From a checkpoint of a small mixture-of-experts model trained on Wikipedia: 128 SwiGLU neurons an expert, a shared expert of 128 neurons.
Below are experts of layer 9 (counted from 0) of a mixture-of-experts language model. Rows are named router (the router's row for the expert), gate (a neuron's input weights, with its number), up (a neuron's input weights, with its number), down (a neuron's output weights, with its number) and show model dimensions 160-239. Each number is 128 + 32 x the weight over its row's rms, rounded and kept within 0 to 255.
After each expert's rows: a language model's description of what the expert responds to; "mostly gets" lists some tokens that are sent to it at least half of the time. This comes from a sample of Wikipedia text that the model never trained on.

# expert 29
router [ 95 127 151 155 148 169 107 109 144 138 122 118 107 136 109 128 136 124 161  82 192 140 149 122 125  81 101 163 185 116  83 143 159 136 148 112 178 106 158 147 124 126 154 135 119 151 121  29  65 208 132 187 142 177 123 156 121 161 113 140 174 181 116 175 143  68 136 120 169 154 106  81  51 101 125 137  99 135 135 113]
gate0 [118 113  63 129 137 117 113  88 137 117 132 115 153  63 118 152 115  55 133 127  53 107 125 139  99 133 221 117 146 120 160 105  64 124 138 141 117  99 117 171 113 104 141 145 144 118  90  57 139 131 133 101 118  91 164 143 120 149 126 117 149 207 136 141  77 107 129 153  53 105 143  73 148 147 122 137 154 117 153 141]
up0 [169 138 130 111 180  97 172 125  70 101 146 188 116 147 144 100  98 127 129  83  85 103 127 146 149 106 123 157  87 102 122 158 140 129 200 156 101 120  35 144  96 143 160 148 190 120 178 163 133  87 105 174 111 128 140  92 172 131 140  89 115 137 109 138 156 107  89  77 116 126 183 129 130 104 164 148 125 161 106 149]
down0 [103 154  78 154 168 127 145 107 138 152 143  56 156 178  85 134  89 104 185  74 126 134 164 100 103  92 127 104 173 143  67 138  99 169  81 116 152  88 138 107 118 186 142 144  96 114 144 171 140  83 124 126  68  74 104 169 140 109 139 107  99 151 103 143  94 169 140  91  69 117 124  87 108  98  90 129 189 138 152  89]
What it handles: Common first names starting a person's name in lists, credits and tables, such as William, Michael, Catherine, Bill.
mostly gets: " William", " Robert", " David", " John", " Richard", " Michael"

# expert 21
router [140 171 129 188 122 172 175  62 160 113 113  95 174 113 130 139 196 164 146 121 146 148 133 168 123 102  81 138 138  89 169 175 133 132 123 106 174 108 214 150 128  67 144 150 145 152 104  41  58 181 179 130 188 159 108 171 107 105 139 103 167 144 140 136 148 129 108  80 131 109  78 165 100 146 113 167 123 103 136 143]
gate0 [133 137 137 122 134  89  91 114 180 112 119 136 142 103 150 152 120  82 162 156 108 102 195  66 143 117  81 174 132 153 155 148 137 106  71 177 159 119 162 172 159  70 138 147 127 173 129 108 112 130 133 101 114 127 119 184 147 189 146 148 112 120 166 151 101  84 187 145 154 161 148 165 120  72 147 145  96 129 144 101]
up0 [115 105 150  51  99  89  97 166 158 137 126 141  47 165 141  60 123 101 164 125 145 144 104 162 151 167  88  95 146 173 109 147 103  80  69 137 122  63 123  83  97 132 177 158 162 111 130 164  94 104 137  98 165 130  60  94  82 106 191 108  89 134 136 111 149  89 140 125 169 132 155 104 115 161  85 127 117  77 141 140]
down0 [158 116 114 124 162  96 116 124 127  66 141 152 122 127 123  90 133 140 123 126 173 144 115  74 147 107 154  89 104  90 110 122 145 128 121 101 147  98 182 117 184 142 120 159 161 159 167 112  99 147 113 139 148 123 185 141 161 199 120 123 102  90 142 121 116  91 105 110  83 137 162  89 103 169 158 138 150 205 158 144]
What it handles: Surnames and their suffix pieces after a given name, common English or Slavic, such as Smith, Williams, Kuz-nets-ov, -ović.
mostly gets: "ić", "ović", " Miller", "ković", " Williams", " Smith"

# expert 3
router [119 107 135 112 107 116 186 113 138  81 144 127 136  92 108 191 134 131 149 187 110 138 152 127 112  79 161 170  58 124 117  96 106  52 104 131 101  95 146 160 144  92  94 175  42 139 157 163  86 106 110 126 141 148 139 127 109 114 143  76 160 201 152 138 186 152  99 133  89 121  80 108 137 132 122 209 108 119 200 149]
gate0 [ 80 124 119 150 114 145 193  80 141 142 121 171 115 154  45 154 137 124 136  90 142 162  29 138 190  94 164 133 121  82 170 126 171  84 127 181  45  56 110 158 110 118 160 154 130 123  88 108 136 144 192  97 133 158  41 161 146  98 149 109 100 109 157 123 101 109 121 176 127 139 153 100 109 138 156 137  92 140  83 122]
up0 [ 87  99 139 133  90 112 170  43 124 148 163 210  98 132  70 127 136 175 109 135 177 104  55 152 219  94 155 162  90 103 108  99 150 119 137 156 118  72 113 130 164 125 194 131 146  70 121 110 138 112 181  77 140 152 110 117 113  98 173 112 127 147 102 145 130  84 140 163 135  78 156  96 144 116 140 209 112 149 143 149]
down0 [107 111 174 119 127 112 166 113 130 153 120 100 149 167 162 184  90 164 200  70 119 108 144 142 103 117 224 138 148  76 185 119 168 142 110 140 158 131  93 115 106 153 121 119 188 145 116 123 168 109  83 158 100 129 145 126 201 173  96 149 137  78 155 143 196 110 131 147  80 124 133  98 140 125  95  82  87 110 126 131]
What it handles: Inner word pieces of foreign proper names and places, especially Germanic, Scandinavian and Slavic, such as W-erm-und, Kilm-arnock, Šev-č-ík.
mostly gets: "-w", "osp", "ew", " Mand", " Sw", " Š"

# expert 62
router [101  73 112  94 103 165 163  96  91  99 151 108 110  98 110 117 174 135 103 169 180  84 121  69 157 152 137 100 138 119 114  85 139  98 129 138  67 136 108 142  92 104 142 138 165 107 125 199 141  74  97 170 116  34 105 114  92 150 109 145 135 183 184 134 158 141 102 102  85 145 138 128  87 167  77 159 140 103 154  87]
gate0 [108 215  98 132  86 170 140 135 116  90 100 144  88  77 125 201 133 147 111 102  92 109 105 101 118 164 154 137 176  63 190 141 113 126 111 147 150 113 156 127 145 190 159 163 161 115 139 102 128 155 129 172  91 136 232 159 153 153 143 179 224 138  98 117 117  79 131  97 125 154  66 134 147 172 106 161 129 107  98 126]
up0 [117 179 119  88 138 121 151 114 175 125 130  97 179 137 108 199 109 101  66 115 115 124  95 112 135 127 128 156  85  98 135  43 155 143 101 124 125 112  92  76  94 177 112 105  98 143 138  77  88 152 125  70 141 106 158  93 136 108 120 147  97 147 110 130 100 136 117  97 118 104 175 136 134  89 139 126  90 100  94 122]
down0 [147 129 117 176  99 135 117 163 124 123 102 106 151 115 111 106 120 143 126  82 170 124 148 148  89 140  97  93 170 117 126 172 126 152 164 133 160 101 153 191 131 110 105 119  46 129 162  88 146 114 144 188 127 123 186 171 126  93 107 137 103 131  93 113 165 153 150 127 131 117 133 147 139 113 158 194 162  93  98 133]
What it handles: Words in military names and histories, such as Squadron, Infantry, Brigade, Army, ordinal suffixes like 41st, and "the" before unit names.
mostly gets: " Squadron", " Infantry", " Brigade", " Cavalry", " regiment", " artillery"

# expert 55
router [150 180 154 147  93 145 162 115 100 152 131 100 170  83  82  99 129  95 194 116 157  87  60 125 127 154 164 112 149 162 119 132 109 132 148  98 128 102 134  76 165  96 155 122 120  80 162 157 100  68 130 126 191 123 124 125 133 109 148 161 168  65 134 115 116 117 113  90 114 121 119 139  67 161 156 129 152  50  62 133]
gate0 [153 157  95  89 129 102  98 118 158 109 164 113 136 153 111 153 165 129 139 121 156 169 153 153 124 126 100 148 106 123  95 127  42 158 111 134  73 115 114 149 165 156 135 170 137 146 147 109 136 156 127 110  82 123 119 132 142 122  70 114 122 109 161 112 177 194 120 133 117  98 164  98 114 120  86  96 153 128 118 119]
up0 [106  71 106 117 105  80  36 161 178 158 149  93 145 169  94 130 165  85 116  99 203 184 148 103 135 116 120 131 138  95 111 115 152 146  79 154 143 111 125 124 182 165 139 181 138  94 125 135 158 143 210 123 128 158 113 124 109 114  86 101 179 107 123 113  86 127 126 142  98 107  98 156 105 132 142  60  87 166 143 116]
down0 [160 116  97 122 115 146 136 142 122 151 137 161  78 143  78 142 104 147 141 133 168 120 179 140 107 195 134 165 175 125 124  47 136 123 119 129 162  88  81 147 143 118 161 171 158  91 113 200 142  96  81 123 105  94 133  70  67  70 151 119 150 152  94  63 137 101 200 196 186  98 137 146 124  88 136 178 139 126 100 150]
What it handles: Exclamation marks, question marks and quotes closing song, show and award titles, such as Bang!, Daddy?, Vegas Rocks!, plus word endings inside names.
mostly gets: "!", "?", " Trek", "...", " Night", " Friends"

# expert 20
router [109 157  80  97 118 109 107 121 172 173  90 107 106 195 103  90 136  86 161 103 163  53 121 147 135 131 151 104 157 158  94  88 172 118 126 135 124 137 196  57  88  79 159 125 109 105 120 118 176 154 122  70 135 162 100 164  67  79 179 171  71 108 107  97 159 118 103 113 156  79 152 129 148 105 149 125 124 169 121  99]
gate12 [ 88 163  98 143 127  77 168 157 151 141  90 114 173 145 134 136 137 141 144 121 133 197 140 146  90 156 142 111 156 128 124 142 180 156  55 127  89 114  75 122 115  90 132 110 155 160 129 116 123 156 175 110  98 150 164  93 114 101 123 111 125 147 117  98 138   9 107 107  93  72 166 110  95 151 114 138  98 141 132 129]
up12 [ 85 111  83 179  95 126 236 153 172 109  89  89 153 132 160  77 154 164 112 110 142  95 125 122 140 108 118  87 136  76 126 110 150 122  90 172 120 105  96 124  91 106 187 128 134 129 151 120 169 133 116 121 111 137 103 116  79 140 162 134  91 136  85 105 169  26  69 154 116 123 172 133 155 156 133 132 135  99 152 134]
down12 [ 85 141  80 111 122  64 106 163 148  80 111 157  76  80 142 131  92 150 129 111 106  79 132 138 120 121 172 163  64 110 120 130 149 112 157 118 146 102  82 105 113  85 167  75 152 149 118 156 122 165 121 166 113 153  78  90 126 147  95 124 139 167 131 147 140 111  73  86 129  87 125 172 127 114 143  98 145 140 186 177]
What it handles: Opening quote marks before quoted praise in reviews, "such" before "as", evaluative adjectives, and sentence-ending paragraph breaks; for example "striking", such as, significant.
mostly gets: " such", " \"", "\".\n\n", ".\"\n\n", ".\n\n", " “"

# expert 27
router [ 90  65 190 141 109 112 130 168  98  87  94 155 116 135 141 163  70  61 164  82  95 128 123 141 134 121 113  99 193 109 161  95 158  87 131 119 107 111 138 118  88 170  18 106 117 136 141 156 122  18 171 127  86  83 133  72 169 139 146  99 154 157 185 164 161 119 111 147 150 137 121  98 118 137 182  64 168 103 136  97]
gate0 [ 92 171 112 139 169  78  73 129 179 131 128 144 157  95 164  98  93 112 123  83 120  99 121  99 114 119 114 139 162 147  89 122 156 121 105 174 122 126 144 122 222 170 139 105 102  92 146 110 135 127 123 152 180 176 135 209  90 135 107 149 163 159 181 160 152 153 126 103 108  92 154 174 149 116 132  84 135 172  94 145]
up0 [158  95 161 165 142  42 149 105  89 118   0 140 142 168 178 120 137 124  90  87 123  84 136 133 132  65  71 202 123 147 139 173 137 126 109 144 108 103 136 125 174 196 144 181 158 151 164 130 109 136 141 152 156 140 167 232 138 140 161 123 142  94 120 106 109 141 105 105 133 147  97 121 159 151 171 119 150 128 166  89]
down0 [151  57  85 144 160 170  92 149 211 104 213 136 105 114 100 170 129 102 148 121 181 158  83 139  98 136 152  60 191 166 104 109 140  78 194 148 114 159 143 111  82  91 119  80 141 128  82  73 114  62 123 166  96  91 122 159 177 136  46 103 131 133 179 153 154 110 112 144 175 116 157 138 182 171 103 186 104 143 130 162]
What it handles: Full stops ending sentences, often before The, In, He, plus dots inside decimals and web addresses, such as 1.86 and .cv.
mostly gets: ").", "\".", ".\"", ".", ".)", "%."

# expert 50
router [101  79 136 166 183 127  84  95 119 137 154 107 107 135  58 146  37 165  64 118 105  90 156 118 141 103 177 103  94 126 140 131 166 149 169  91 140 122  90  54  91 147 131 135 138 169  95 106 106 129 124 106 130 183 128 148  63 132  64 185  49 142 118 128 122 193 117 151 151 149 163 103 140 166 159 137 100 129 138  83]
gate12 [121 145 116 104 156  99 120 105 104  89 133 129  76 103 164 135 142  93  74 111  86 103 133 139 133  99 160 190 124 174 109 150 124 174 117 172  85 154  72 107 110 143 117 173 180  96  37 177 155  82  76 132 128 110  91 123 142 106 134 139 139 121 166 157  77 116 153 119 150 151 151 147 106 110 138 193 162  96  85 116]
up12 [148 153 185 129  75 114  91 145 179 121 162  93  95 125 164 164 135 136 119 137 210 157  97 138 116  94  86 100 149 118 182 108 188 154 159  42 101 106  79 137 133  85 151 173 112 169 127 164 106 119 103  83 113 105 110 142 128 140 104 116 202  99 188  93 133  31 131  90 155 136 170 113 123  65 116 147 135 147  73 223]
down12 [161 130 139 155 133 102 112 168 123 125 103 117 123 148 119  50  96 144 116 124 157 117 196  94 172  99 188 107 144 161 124 202  36 147 197  87 108 144 150 119 152 142 213 118  94 136 149  68 134 165 114 162 149 127 126 115 154 120 122 103  99  96 136 136 140 100 138 203 104 105  61 155 135 116 114 108 116 132 177  92]
What it handles: Newline tokens ending list items, headings or sentences, especially before a "- " bullet, as in taxonomy lists, cast lists, goal lists.
mostly gets: ".\n", ")\n", "\n", "===\n", "==\n", "===\n\n"

# expert 4
router [124  97 134 128 168 137  95 186 139 148 161 145  97 131 113  79 174  98 144 174 131 168 134 156 165  37  95 106 192 135 145 126  95 130 146 154 136  74 128  87  87 181 145 194 124 109 181 118 167 107 112 140 136 117 116  79 189  98 170 124 134 103 138 143 145 165 137 162 129 165 117  86 168 130  80 129  98 102 166 118]
gate0 [171 144 147 108  40 118 110  93 127 116  94 125 118 159 166 101 163  97 129 143 207 183 117 149 156 147 111 160 139 136 115 165 145 109 113  93 146 113 130 159 113  39 118 143 128 125 141 157  85 131  45  94 127 138 125 111 125 139 164  95  88 155  99 191  70  68 124 139 156 120 139  79 153 159 156 102 216  98 128 130]
up0 [161 118 155 132 165 133  85  94 126 149 116 124 157 197 156 142 127 109 177 105 219 165 103 174 166 172  99 131 175 105  72 160  86 155  30 115  88 154 116 109 156 119 135 151 142  71 125 153 115 155  62 127 135 107 111 154 130 137 168 102  58 146 125 160  91  99 114  96 112 102 121 106 123 149 132  91 181 147 133 124]
down0 [130 144 120 117 131  95  95 116 140  59 147 108  89 124 179 126 129 181 177 129  78 163 144 118 148 160 155 167 127 123 156  84 120  94 137  74  58 160 163  86 225  94 117 136  96 171 119 155 119  99 130 133 151  84 143 164 126 150 116 133 139  80 125 131 147 149 121 107 102 125 116  96 118 189 121 138 172  82 105 119]
What it handles: Commas, dashes and concessive or sequence words joining clauses in biographies and narratives, such as while, although, then, additionally.
mostly gets: " while", " While", " Although", " although", " though", "While"